Weights of a small mixture-of-experts language model, trained from scratch on English Wikipedia.
Size: 10 layers, width 192, vocabulary 10199, 19.8M parameters.
Training: a variant of SOAP for the experts, 734M tokens.
Below are experts of layer 6 (counted from 0) of a mixture-of-experts language model. Rows are named router (the router's row for the expert), up (a neuron's input weights, with its number) and show model dimensions 0-191. Each number is 500 + 50 x the weight over its row's rms, rounded and kept within 0 to 999. Numbers have three digits each.
Before each expert's rows: "gets" lists some tokens that make up at least twice as much of what it gets as of all text. This comes from a sample of Wikipedia text that the model never trained on. Tokens count by the router's weight.

# expert 3
gets: " the", " in", " of", " New", " South", " for"
router:493476519481585622492507489558507485540458382548495577532478522495470582477605503459470461556518497466473534438407523506607471505576500482462446394455530519507503616422500513531570444478513485423500428367533615581544492577582517411530489488612448476517461520539641492522555510442574453484417511489561409494461449449433494442472505465497517454423573523513472492435517511473404529511508522457403458521441543556571466460464512504487473549488495485452466474495469537549512471454425509546504468478491541546439433588445488491400430489486552512521537462508562471541540458558534426521
up0:530527480464495501508577435496542505525488499484475522457565501532508537406491520428492449493550486468468548448399441402498541477466546498570576448526555572475439506498368397494481497521540590563530442532471414570520526595432526503542493511523372535586510680515485515513461565485507501512537547563493520494569499520558426398478511555509472482431487480490506550513450491584422584548378431620548482513520475501562529437439582574498480510504540468548479556492524501536476545537550568484543417481403528582549420517554528504459484464543483449448468489481438473541424453477511544572
up1:480499387526500533529492512459490575524556466500458562484440560589612530546533438431438411492382547418497511545481451488469495514488546568520518422447429510497462481498467532451511444540457459568532517463484402525474480488561453560467556558563523429546540442515557510522456345446640493546525467543446579548565538535518401571585521529448498542444593468498448506432480417538494457485458442415464467526405554497517518569502510509539482500581460528480491396528453496444570462491449485475514577474491442447501529494564553451422521547489404494460589498436489506477575502523491559442
up2:508528552590462460458592470470472522515474490542535475512470486557502507455533478451570494505416459474492447430545556384472527423438503526482446512518565577474471443435499501499469420489461488471465519534446493511537435504512549454409610452497586510487526565470393444469449471476547461539447506519489537526529478479559543495479498385486502544488554506433490492645592551555541540463439486428483613456513451522417456404476427463547534535441389537502456475514390554572409494457450427466437523508507526496372553515379573544529428467579535458518485477546485560591535484541486479516
up3:500541522485453557427487438537434506507602499431501525562478423463518518487530555543453517410464423480487483509562471351483568463449488496374480524539440539546568574563501498500402509514548520572565542526488558535523385524578475554465464601477425435484522486491485450473486571526443503517488637535461511580513493551528578513559523439432554531448514396512494464463556486480542475471485484457491549491430575411465424498468549489466514493485490532498484580485421510600470419521521553488549554505414532490415560498465530501513474309560520519520507444550484521425527448525482472449
up4:511491534403400554586382540490562511417516482567547436472504504565514524476523452581539487432465508481453571579482513608520550546456450430505528539445526569457557456496483548604543522520501463529582504431553503589472476473566501501449420467508475540498600513430420477429511516450429421505497460471552474428523469519582437497496473509478558619559541585445534508454471454588511497540465451530513443436499504494605557431562501549470491454440579417580568456525518495629469510476536433574460489489497523520535402511490536564436456480544502464532520577499458572451467563464446494503
up5:518519520488532470437480539558458538506510566494564538534507467569505530487629493457513535473654535512517500474533526443515483433472468467544478498501515509454545485612491554521500452523555477583494487541497458532497520443566608586438476569468488505496497539476587535560520472528497543498481534486519507494458423533482476612565502517584409517435437532423549452412466411576559575467448444589523461430615514506468518603464508546450432390483390487549532571444449487565592468506582528521474542516463623441558414446590489544588518454498536484489581474500522469470546451479508514459
up6:622514557437503532511529544455509538395515549533521486439487534496510555506584531564535619513592487460403542530539552490540427504540492546562520461480520570508504462501423487566426454577469417506476542491418498462492494446486487578492449426412568588501512462452383512464497463582415480514564586557468547426477546501522460454480512549553592528506525485594525417433546512513589542498461442565515477556562512537599382509573523525506570552381472551489505487521502449436507588466461497546622484555482526446538502534498488472454584435499502486504573513528465464581473447505513452529
up7:514521510519579459463573546456492507463464537462476461498487485455503519608523488538486464548469474436508375415513488508499481475561513473444392561505436529451457471461543589519452531531467477486521570497450486486434463486514488476459470462435588491480481459480501444529472432653454530436505602472446549431511477407419535493543548563591452496474436498524558408457475492467461526470480466557497464521492510445549456449498558491457437502556565546518482415610516506390497525434501533573538455445638505447446501468410555530516591611447484476515434527438516426450426605595543547537
up8:543518529561419410446452468494476589534537506493521500478538503544571531460526523584523526528495558467503414493472541552529553441476480550510470542594507545474442589524535491452503534553516393576594608493487544458543493570594468525476488503472559465519570538538484487612499477467586558537464380472538475553464467423500407576496369548505540398470540401512457557547497434489498420522513509466519497512446446688564522504555486490469469486450403511531441526558530492544505536507402444549431459469442516434463483494463526568477503511480571459454567477520532461579504543564462541524
up9:527527495583482496476577412540463515433549499473597480496562579427603537482421512377449527487503538442458464509455445528530429519556519481515520410444443462526440465432507507506518482585497497481537562454489477578539449580530579485513421471567519485563507546547467464450530486624590571472520523456495542535459475545536384491519485444413595576467526481549497508508466603545422509414550473508526442524463477473460537552541458549462591501499425482480480395482622539502547388541490508572496520488559556493524456513532516488391500397499436484484584578565546466497465516498442537509
up10:509536516445484517475549473409481540490500515455582520534458515570506469489489483434528423561503479417509433552499468421466512433484531528473529426503493533533474563418491410486444553550491575591590589528441465504413451593513496523481431514513541500483502574526488451388501496519444520513593578566437551565490539486539501428472443650450511456453450483564475526537513472471590568438431423438480466485458566483489607480458572536545531565477509444500443469427545457452540516497524510492464471427446485586420557604499574509496455541569398504460498504469444522533432427554537461623
up11:483533556586477465476513507508507587591477538560484456426464574552469423550602501578464587560416533493493419533529511508482520558416508540436454456536460561428455544561431460495398539540439430505441529486454507509453602490520480417565562435489502507504507558529444514477547474457512470526453540569433548560482457398440462442554509475512500485506471596485494427587532594593502535472432550493454465534461507457540666472476485486482530570543535510580390487506482549452516477535508449508593473560570548559453518544567558497530509573577482495466501509451527637562512477524512515507
up12:462524475540528461488449486539516397531454494523487489389472461489525601597479485452460491435517568461612462478559459471472517546510465433475482539445486603502385530539436496478504533443539468553473460437425502552562516427505498523536497579469479428523452509597478499405501455477533511595472581514461510548397568660576480440499521521423543425439545421500515425493552487531526520540533476511599584528450487456431456438494471491522431555558516507390488481562443518483528560445491492578570428469480473503507503561436520417419530507489526513476525485391470425516382551498476479494
up13:550483528520489516461500491585553572520448547552535494540542536549527466470505462468538447548512630444484582521500476474511591392499608464513521517469545432585516510525526561530493451455523494384565476555478451591529512503420536526603513450499597476496448365422438473424580514518444490524425525468591499494476494566533533502538430506396419520582534581504480411526464492469426591474509531495456412521533513471432442527518508607450516534545543542440501491479573488571477451504466538465517483457479523460529581546565497510453476499413457474511566620497493426492558518585405485503
up14:496534534541502556462583581510435492355529502539417483570469475526459495565454599541439472437472474528462505394407517455551374461504435612540479547503477428498487497502491420539421547464450434488504527531522395487473420511466544480511392513464481492519526441494501563579483471537525521561552480564455499515541473497557570506513544481481404452505527570492429485461550557513464482471567583467505512451471503480427497450545416545401451565490391567504437497568518581599480508449526420527635474498472472460472528516489481469434494524538476474475528539507444574444520566630506467522
up15:538512431458586422541514511467497492516466558490454566500576543433485528486531584530485614510506474575530463508456545536553482516524430445522479521465400515492576506544367500464531496509482443539502499494526513452445462362535456502505383535487517584480496632464508558514507511567392523443527484439527468493476424468478495595531532568611399531558583560507501523482402447546518489491393524573557485502483611547540474474551511578496539521481515449471448458569486479509468502517579512591347515509521518480497438462535543502485400448502542520503429477538532527610534427467461490519
up16:437547578509507449503502631410451518440490469506602527571535546524512457492403497433469522512466539500567342509518513496459526527489497534518464540576500521546570541420440613461504439589487553391503494470524439567462535511539649397527448506442453482453503532506484459576557514595509492480443519540531441502445479495452530558462440492531654457439462393585563527562523443456549470556453512493576384529539510475394441529574488487485618600521476532470572485454475494536487514504542488514539471484517508507496522574484492507512516473496517493488584516543541551490464493505514474488
up17:488522457481432557494461554444499498495524505489552463464459455427471472558525410558472461487507522567501440501436475447527522535508474512515482430561462517532457499518551602482429439472503484435547515488552495359488462493462549570426588438454542578338539464540546505488527505552447522436473607477490528443533581409481583403523523458523422503499432415517564422555536561515558542518530387514525511482558532551465324395493574517504456592528525593552530488470457536496503495491565463495512514478504543445392517530506525434461541537598531535497495484529533468558431533448502432475
up18:535487553550486556544526471479471548519433402471418393470493464542522392575610517491532504576474477567454526402492462465495444530481475523507610405397614488467533548545572513536470577544525547509444569481463514516456540565513547405566477479523547522502486477484472443503528538490562574549485555435498446554452378480437488522499461565529547456467452579483497519467541539535527430553548501482482443503460439494482536552428517461484492536530565438479500516435567422512536474593421532364526465562478535465434523418526528495426486423609548472473525520455464516556469537553449461383
up19:584474456432538516459543559503483499533538503530496500536594514485511441450505538489499471538404565487458485533492398417597551511461482480386446532515490436423493566511499546544510555542447506465341523490435512512525423534538503549528389420503530500432510434455515526473523501549532509587550517513415505462530563428429534559443490433451501533520470523555473467473467420550534511534474554556563392454477528509496548426502575507526378587535487400486498511512581488513517423551526539564488555504384572491559562467517422589529539469556462501489555483447524411515372487416504548532
up20:578512513432483538519517519533573527495530583472541479419388565515540431443576517475432492523520594528471562457497522487622563451541493480578456484534536443419598580580420488619507515475555498460558502471538527510519493504485564554511438422506540511527517454530499526561463463463503478523435438536429572538500535460530559442541440523515514534455587647570528513572398491540426495464451472542491461552481574510386461623511472592495564588491423508549537481515496547441566495480467496519542501491543506485534519544409610471520417518584555453481463467500404513511523494500511474448
up21:508490512513473474436491386530483550507487417482485485490604550421565580401435553497560504355533481543514487480442501489476487519564543524582464510520512451476461467458543497449493525499476441476522517521480574482569451509528485445391525516619566498519525470463566498548457523370527564489528577400568463552459450422385521531429534481530444484467455521530533494416463435464481487525528416502517508513443475533481434601523551481614592521453472524436465499489561492463470540549405431450536396536553419456487504542458557569467468429508461464483490424480492437594421485458429516553
up22:513535539482453464449575497527526515522563439445538458496511543479479510491475483521476530569559475490545515530523434521532417531573550565531470500484488439442604488426493573465495538463398562620448655442508597459500558568406523447494546480470465503422470403528464458474452482514481495521510556572494567484566516504444518440542542545576551525499516511462495562525545373500555560515437430421561529506493447505533557447447433536512459472370565560481469469482483509589382481538528440497515410479533533535620583536518496556577501448465591468484469456535461441590470467555520539492
up23:534498430488490481526550551514523510502507488562559507510536510435462559558414534579448498475531557483536495514479621439452456542519428435483365497500482454485350400488487498489552498524468556507540475508493439506594443522620477452550498448587479580582518493447387611575500493463593497443457493510490514523560451491502510483498528493517544493499511579442526510538525477397532613473501501647523479485416477530575586451523473557503497482473457415566474511502509517576555459461585386524520522510447509462526415533489597494515509455500598490485564560468562550582457462467514449493
up24:497535550565493540550535402501518479496462444489466480428491532491491506487558460512496425458493463438502479497526441499528475502420471530454548458451509500505514467426494463467481528540401456590520488466573488514421532502359548477447546507538499477489460556517576473578542489382472515547534583536453601579459512449428525449505440424371429567503516423500501405500477517618497506473462443510550549500540599510497434494408477546463568389521543534455444407568490466499513508626420542502580494578381468534503484500452492481499507484457529510431549498440421437593525548588570492474
up25:544481530568560468508507493516446594499426511491442529470532549558495475512507535547562545523483514428504429470431619371479461455494600469384460420470499582480491534604567518474537612455482486539564533476557469483495463492535554463452501613529553480582507531501469506457552430503518583515500539611499524519404536481488346484634457508431495507469504513529506515492560477548477522439374575465504437480446487465374496578548512514546529611482480509465426437540408513447492509510521505533469521512478449520486494466445420567510483523527535487485535528536476586521484557585506435460
up26:541526500477545426443448539557489460535511459454513614555496531477453466415511555503558562529437543483574459531419490448459435453456518437431538519503424500459560489446420480551445515490443479543480438549457369521522439554555602592548466613476559562490507549498499451583503466546440526592565459518449543528431473441530429584481493519554487431469577498542563640527500468431468483478446457501525539522503481495405409523454430440420531522531478524561515448581565450525533486443529462473534416439517443463545444443464514551412518425531519470494464506573439458485521513589519566528
up27:575530489473451485547516536463530417517545516497563607456580623572503525504554513527518447489492571419512547440520573527496601588557487382549483509463511462558484443482441495544482511586489500496564553422540449452420565460531465410493477446431531507571526516434565514412501568572497497483480458458473529443513560499493475466537569498584547500528458510501468431441445509549535468463404493546536448486581476592504504508499541570555415550466481497447385482532549524585525555500556479549478494449545577526538391508486390549426517590425462493469545568517515537530385476450515503569
up28:447503473519503450490563486413489468546448447494528517461523512551563527522487410467523552513542515475548456501538515502498475541565491488526485586467494480482521574508613441404504605498511438557509468406473553544506462542451436470562437525533507520509508482517632488510472472474528553531431556545486562572424506535478457587470525564349452507528560510508585428475492504475567495513514485433542425550400541447422571528517519484531551543532470490541434453536405477451519500504419518422406485600548454534469465455606409529475434438406426538483472572488549509470451539628500410419
up29:618477463544569473560479466484454414411475496469416435440504508579464516450515530503517513456406609568516542464552451564502480499529385495546514568472488459522516495476482522529467461456500490540421451479521495542552496480518377564494459414551480478436486417551520499376513494470478502613508589473513505442498452555473478513474566466534549467445498515511570405554492571466548469512484507389496460561563480478509488455440426556469447505460521592449555478648452564522438581588535613558467479473546451544465549538499465429563486471461544473456430482452405528504463576563518483493
up30:421525473502505506444484510394354470471464517425522508478439537511466515568500472558459469547477502508572437486411534498459436482487484534496458567555465535532555582527538616537440531487441524605496439525493515475509397561461516534495469470542528562417422512510548476589501497462343526468490581547494554551534519500537564461459475532474563505540413427488459483520542536426502448502571450450504509470491489471463477480418431389600531509489613562460650456512466443514412520509574476504520521378484454481474593510479581494481442473573531519557456572506458469491477522542520488427
up31:538500500551529547565565433455455486456483481543529463422444570514500488505555454443415415540497448524467459439465576490503554509588490510528516505535458435521467522434520459450539610531497509477556457523540451550436499471562543525567530521520486536584494541484546552474437487553442579538496514510563495531553523521405426555435480432475521513469475570475538660442488536484626480522499552439483349498446512518560432482422484544536461504524569491547437496444480441401483519487545483465515368479572431568506436485575578595541537544461473470512523494450432428498527505507389617475
up32:518446564473460563493439491462498563511602486581443590470439435460555551530483578432470565587409496480494492546511494451491516489483462554524480502521451387515477477422470542510511501498461476468595450517461560458535521645498524624582458497496495535391532537470532464549492552530519512560533513517491373492577569483550436544439522434444501488518527479381558542505506667444533525451440482494535497439479501477463454469463516542401669453599522460540585495501448596486488527491519540547497524475534540464547479451508498503504482442512570514518515458466493536510415565422464512509
up33:560518479521467466529511494510488480582464509434466579591550499458540596633543543515553531565538450464546399504441515482510552512487531485530492529564442414522480497487464481499547531460531520546458482426528456593544575424515432568499489503505567423538474531516524478435512492536529508545478439515501638528518437470469563542402594528501612424374475481481520494539499543489467480546510590492497430471488548482435578533552470447471511509363516460545402459533492489476503479514569540551457454504554520531501437491609497559388521459435572503492405499538546548526417430455561390439
up34:532528445569478506576508410526502478599407471547512499495476425579453491449470428490527510490508517462521601449511454442575462535529516439568556491499656481414443550574471470519485471526449491450592484490480446533428445512494569512612509548494429562573506562501505461486517410456528476529527451579478533436536479553470437481537549487457572478479456603498528552434475524465514559521378484512535510477480485517486466545475445521495486432476529577432453461537430468568530500470568452495471496463423517460430381443537565490486543514440431506503529440596543529386411498449515503647
up35:558491486561535498424473490528495405423570516360472537493452507598509488450526416510509524481437548569489450451462470528571488555566531491513590507588562513536453537532476511578568481386533507519488429615538499440539452461529464496526552430528479482481494390478515484483466489537499499603517526477510447448429493595521531502428506469506568381496453491485439496509459588570537523559423511502480522515506463453521589606446502504459441554573514467555460456436645497456532502498521540490544449514457528429460541560571475534485512484516489490450598559467627477477412558594563530466
up36:560511472463468456572478493481480459565506476444531475543559494433587562530432476549490472494476458480513518492533506399565463508484522562470491423564393469522495573483534486435476571565537480495590588499506485467432563605501497467457385565549536484426587436440487435540451640492550486383537469472556527442513468434486471501505410514511537414565533455402570521503532435492423509583579444574507496409509432510489550494631508495459564465543507480493498476530512506529450544503484479415498535418571410476443492534506471530480436517530481464495427553578536555530433462471387553480
up37:479522532491584490542579500466474424529529561451488487432471484497442541568492462578523579537452552454519483444478507476445500468505555470482516574489480508557431488532572447572589521493566476560489432460497496481499513475518507476503480579505508572430521494559436487691474448609570528409497449566493556496512492522476481471444577500512502536478512699486542438579587517415477445447504493425434527464509527540486523484458480436467578525433532455503357534520435468594505489492523568452362538422548493579481423491514487517511432538504481432530471529572494489522444500550499433528
up38:460598574512480530485519524384441361455521562524469576560486415512480523539457502481503510530446429543489477429517479489465518524416426531465524477607520373473570481460452472489503557462467560447486431433464513483484494503420577377561447446515401488472570539485528541591516507432478521444502450458535454468560511561496544529418516490456481486504413528486409408450526471527550522500557495446520454415572502502434425465580508456486478423521504528509547459469432567492497460506528438415479457565480469422413573497469382489463512499556546506492508509442556560385487519513546433574
up39:473506524419556563561458550529538501489564442526419504571429525447468364574545447551405461515460432455477509498588563507464471495494510559497582450534504387486534446519513459489567501502473497551525520415509566378579420414497470509485449528547428508505548395526397490479507495532498493501656483477401534462466484525407482383543481532452494438499497487510433486438513528578500576470564489452504561443578542492556453436482545472550498474457504476496439505531527529605504599514488510506468552439519550497370556466535439487465557543495523492469490602558574487497484509504461422485
up40:533523527551454580557573435508479540541535493442504491483547462516617405448479557416468557537538485534551475515570554479455462552465542524372522576435543544587464496518445520485514426517501531548587513468520444520557589560564510507450378596417501467430507521460586431475463427540545517466552529490475432526504503509501507551464552490568522421421599460461447435560416506475563482590519439495457556390525508483485561587497452511536396471554474551510492475497512578563518430514459536513432520452449505394485554498597527563547473459450476528480456543430523476466498568535486588501
up41:570518513517505493384408489477461462433543548654396531454503550578491452423578380564485518479528497509472499598522592562459437445531484501483523486532437462595527509492465506408558458426509516524474492490515540434565470540392468458467573555519498507563477493423515550453536484489497443563464439557463399476385480523527480493476459491443529574567604428425550455404493474498520575530449501497496538481547555520491560484459458516428416499576508443532528487529562539471536490482516507540491442447488596452464431497512624494452497494531509484514562542553388579434510451521508487506
up42:466484487526406450523538500449515541556473423498495478539426561508482415469432562403441461493531564500356557507533544459510545522562499488464555562479570426533476574507490528469513498582428501457544501456539468555439502471449518523464532455458521486575507510493620612459533432437425523493487554484479392455454413525456450538473506497431573468540463419521462533562545504604515496532599515433540503588408423564499519495483432463569583429609426526508575419421492532380496559433463438570490534480497514480495492572482458439503542487545499499497459541431475459530549523491550447543
up43:508487494563507523472529453412444545477462581603459588471458500506530552595554512576600466448346526442539376528530430492517573493458496516484518582475450572543440452508547556510522512501456564523420439472433482514510504533529482454465589427467426467588418422481481445475506505449473566556506450511560506540401509576566496470564604503541567496643535441472465545566471509549538426398479548471506381523460515371464511482508477544511584470539547480537485457606465531539481502433490506470517519455467527463500508498516519536451531435445476493470487508484489561438464507548475453450
up44:476515561452581444469471458542465550479442535522407437539500497567433514546496549401513513518442456544532497442515519573489450516422536538563420541499428625492529546412434406510520457434494534457440469527506540555441518518457547481493469421548428565470518483439467555536470524471553601498528563551571527510572525567544512504486490507555416460574618546531359568494490509449519524483441520535558592555498522473567605555430498571545442498457451486485560475552520488517457542464474420545567465459571491516528501482535527440496498395560527501498530453449492515540571416544496371410
up45:457530514478467490471497516396521437610488453494582534467513434558477530515433561547476533523469449468557471515543592491474537501490435477397420486538494475496573494401444431480477546481450499475475495535444541484471493501508604394675411546492501484453515466472504482572477505420496548485529470454458488476508518493462594608462465580447401488506502561517494341446516525458555566511557475462527441471547494478409443558555552441550543476574457437573515533449516541514467470484519522424485459508465417419470524495426403544506424475549561502511611534446602530521499523550468527474
up46:564533450494500482551504464505514525500509484527462488349562560473463590485482522377560493459503492532488521506525490613480458532471437470520460512345489580415523456517475519590593536520508528468574492402562480514477489503543475572484485426419572492515481426470489504465448452437475499499533619488535508513542545480494467574430534435457533484544581553524476433460470498469512544553428464597518558501444520521561530550482494631471519539481484494458451361482543460576459474477470554496517393549471555423474455492504471492403496520488526518461413524436489494562514463675568512517
up47:572520535547463544458458516428485518449542472519497550507527633441544466543572520511455508458477482621463481427539465556481470451432460470555543608476435448536434482417454499532442505488424468482488520457557511455532518449510522532483453384478586556384478555591484493510579515490534447444468577512488547459544537489528457441519585519538562544516502470515512499473603509528469454556571434464471478550436494497546454361483434461500479564439617530376555497497471510502468610455509445421544480534569523475529575486452573466494469532568460476496461642452457548522448423463491463507
up48:456537550481573502505511601463494482490489532574514505559495504569492505579529428594507460547502519524496386448487494436477480411495503493497454524465481514446471503533575552612459467461519548483565451547486531507448505492558525565425543615445603516504479392543490425517492432559534557473538532489476602490528473547406529619471586527588487498459465506536518448407541469408560572601464557555535516521535411497513412488494562536437443402449409487472486576531413554526544605571485511487538486500478592469525457474507588554551497448463566525459456580500474424509457473537463506504
up49:475518460514530505469464565523513508499371635462451457523540604508466504537549487429555521515447520393550546573519476432502479618535484438559566568481503534495479519514500508575529547469455517541405451464526506481532455481500460505572503525535620604503584515524508492490535534541401481540508492530471508395513464476471401497546524466418562519534490429457458541579553395556535466497426452411518417486487511493550493470453423515568620552493530529511538534528500562624421567476439453490485534387523514579457501407529487582479444481500548491515452533488417479608488499500512474455
up50:517498537571416399428437503537488566567501484495488547577483471407593557519604409508531483599459546531541502512484491412542450466529431470428485454485523510427510395521583447512388521482462449504525495497533483516534553424496520448552506518447588499462422538524533588485505493486516449553497559527484503575524551482478503527582478503423564488466459378509603539454476472469495462503488540530520518529455468515533477444544526521390573530421397537626545543600448481497557544548440417469471451591569488515409519436509481426517543502453523475523476538611511530526519398468463485465
up51:451492520467484505513470454515472499501602552523580479442492403486538511460597470476532502639518450452463515493530472545431505503500472536497604501526544397470566555487494572439523540412481550444438503485471494465389476492539495389512479479501480472470538574517523571477503632495528525579523552542581512524500563491465540477386494565455482447552408477494541447396599516511548486512628557418488508376550513409457527502519457513562568576512507550535590476485396602482486527489445467428523491586548440489436533462480470375543495527520511489536547525472488547463513486454510492562
up52:483485526487490496521467470541449483510490524520492602508512435550496492364526467394454507366540436463379444470417452484520460551496537451465570472412546530487437432536531513517520488470512475522472429545494516502408511514444507534510447502522508461488546536437543562482443418485501482505563522451503532548560527534488490465439530491411524427441462448510474500484500422500614512441539426420511575397474506484521602546444522509603551439462463575527494475423561576437479375563551487552499416450476549534571547510540373506388508562572422491465575526502556568450542539492501474491
up53:512509474589508512542469473519497341498583529554447462578573544478563454445460472390412498493479610488536524479486463484427561427471487503503490460499540582475402591475477506439457525497454454462541517516536509570574518426478549431526505525497494445433541388537543553419495542476581545540493407516460470453557588534571457510490520491609491460477527495474542374488440540518550521534509472494550569423546512445541497500467505429557388524591542543441448483455420464511463566501431435536474472476449494508492445467547550566528462391461470483462654502533517478464531508528463476522
up54:447542463505481396512507522505464575520570539502550522521489487549524530472487562446456459449464444504558479467580420411495499507452510447379495421524528513485509493542437475508552504536607680544502587480495581431492593469473508448541492592497458498456446589482569538477564479514535506499477435482436567536548503451456539557459552531553511493493554553449441425527514488513482493449515492548485452449451495447444463418539501435526509490479520506431437482406446492529507493366467508516417658568420478591476434496491461470487476467501510517513572474599495509375432465522432522406
up55:537491512567416563488503505551504451472459602601466379437455460449581422461546559459569462500443530622433554470501447552538552558496473464515520513528543498486472467579414470539511444548548461404522517517494470449507537460446494476579528540507509530447529512430486485429501405484488554485571537475453448483445381493540404504509433512491587547441545450412491526493538475435507526622418486605516427509517518476515621513490426549504534499491561475490379442526473530488497490458509485485443490544556494491521496567512566536496525408485372455460437532438512524499551499395478591511
up56:457498493438459501546438521484455579463498539506493522457541483518520494498488546445503526451563457589513531642536574581497398568416498343525436502515642592557483497418598490395554422494495459468484547527473580549508524518411628507490466462454507439461597429468488490450469455549562529526497492449538483460524585507514457476457581536569518553431541566509519434381541532511462484524508463527476571510543516492491518544483506476531417503469419490485571490431531536538512497563478518542530359429500496513504526488561488478554534471511464528466598455404579505539514492425501505505
up57:473489554421527503499446434458476529459351483519449407548467494498430531540544473518388439543368547592520479473584486527487472482457559453489411550507490616529512478438621500609572423511592475540456547499494468475640448535605445531436493526531415467567472560511492523492532494430506553557495542496529424473461504481539431424487559534484484559534525521519510587465525497487562526455528546489485483456426539504524463478481467439355501534539523473463546452533521477588484483473438502533567514410488489471530450463550456479506445544530450483510448511521518369447494539471437553439
up58:519517530502543506517479466474456513475407523460446582462484522563568527454493562617517608442546501503578429515442482507464493530500510451478473516550455518517473523590460519549505383554498448505511483398419451437522503486508485474442481520498513594540492457543454485517470430571440459394533430438519552451615453569449622516650557559520518540535423426486577508414450487534441490446485433597476540566531532535492447532520555403583491492492472571424603519498539519472484514488606555507471505448434525456489496546508530558507525564568449472503498532437545421418426513544514482450
up59:510544556555433580517476486503466568440486474510492408493316411504522514547448490552522512543446448450552620558520573512461502508547491437466594376465475546503516535431466567470477492583521501533529593428488483476492587560515527477483497513446550477418598516452556383578406467554502534398531599499442481452480459473553467512498408503543486458531446468422558547460523469458419511572519455632525490577569489491498494540474524400485457466498523523453522521508492498511510551468512517527511535435513464521460486472581592461504500449492573458484543483565589518597472517496475439470
up60:449494460521510525642483449453482499514454432545491530479534507421518475446507388483481503468471630508478545480432476522515572452520568401551455558487521530516607486470595455519435458486554486494497529407466520557481476495536490501513486529533458460531418509540516473461341491462607506523463527585526532564562518533472550538517518497455475592618526434538541502445610441575512526446516442409501492479425500523514498524502471431559451510433487478501469533446363473482564560504551582480473454480553466521572515422460473517447442519457494499483490630524426469542489357509481427497
up61:457517479539544467509475501528460516560442500447447457521478482513553500509420567473558441599448510534574495561388449474505464530451549491521500528456570560535472487496504425471503523451476435600518581555621564498602583626558500559491426504555580413454531538490519441467434552499516533383481589467593489529539484383517427567547479503545495535471444465450544435534521536476560433496455492611514484521560451480492496542470560487509442433459568448566489437568574474518506498505499525554529471437512547498478424399456573491455517439509541534494473535468480533572443438471452473638
up62:476530559470516552496497509495535510430445448532468514449432537567510604400444363526547544395518603466516536488415514562526549431378529536420457598503495592512500489380479472579517442535466489443457511430492468567453511563506447573522530522450559500513487556518482569459477522461567434490443456542539441484598366499545514538430549583457517598511527505522549578457462440497536469498500480441538393592553494563461510498490502508517455536471507401553454530433484538434481425460423508447438497540430539523493498421549509541493477485436477521516532598494509521568532469548495507461
up63:630518499474485522541466506511563483446554558575472534494566546508556459409558542474553529472457445419459533493543529380486400511502427440552509453547582470509594497497506491475481470507542565570653542524570560499534524510573497449447524413481462531423508471463595537526508499546561503506482558492438583527494509441440385503577580479471482486446569576444485471470527528565525491547447541458508618469573503479458446552461530530427416521427480443472428555523496549505441428581445516485548540577493560525509539513479557544628558473458540502460562499564500517565464535522523493417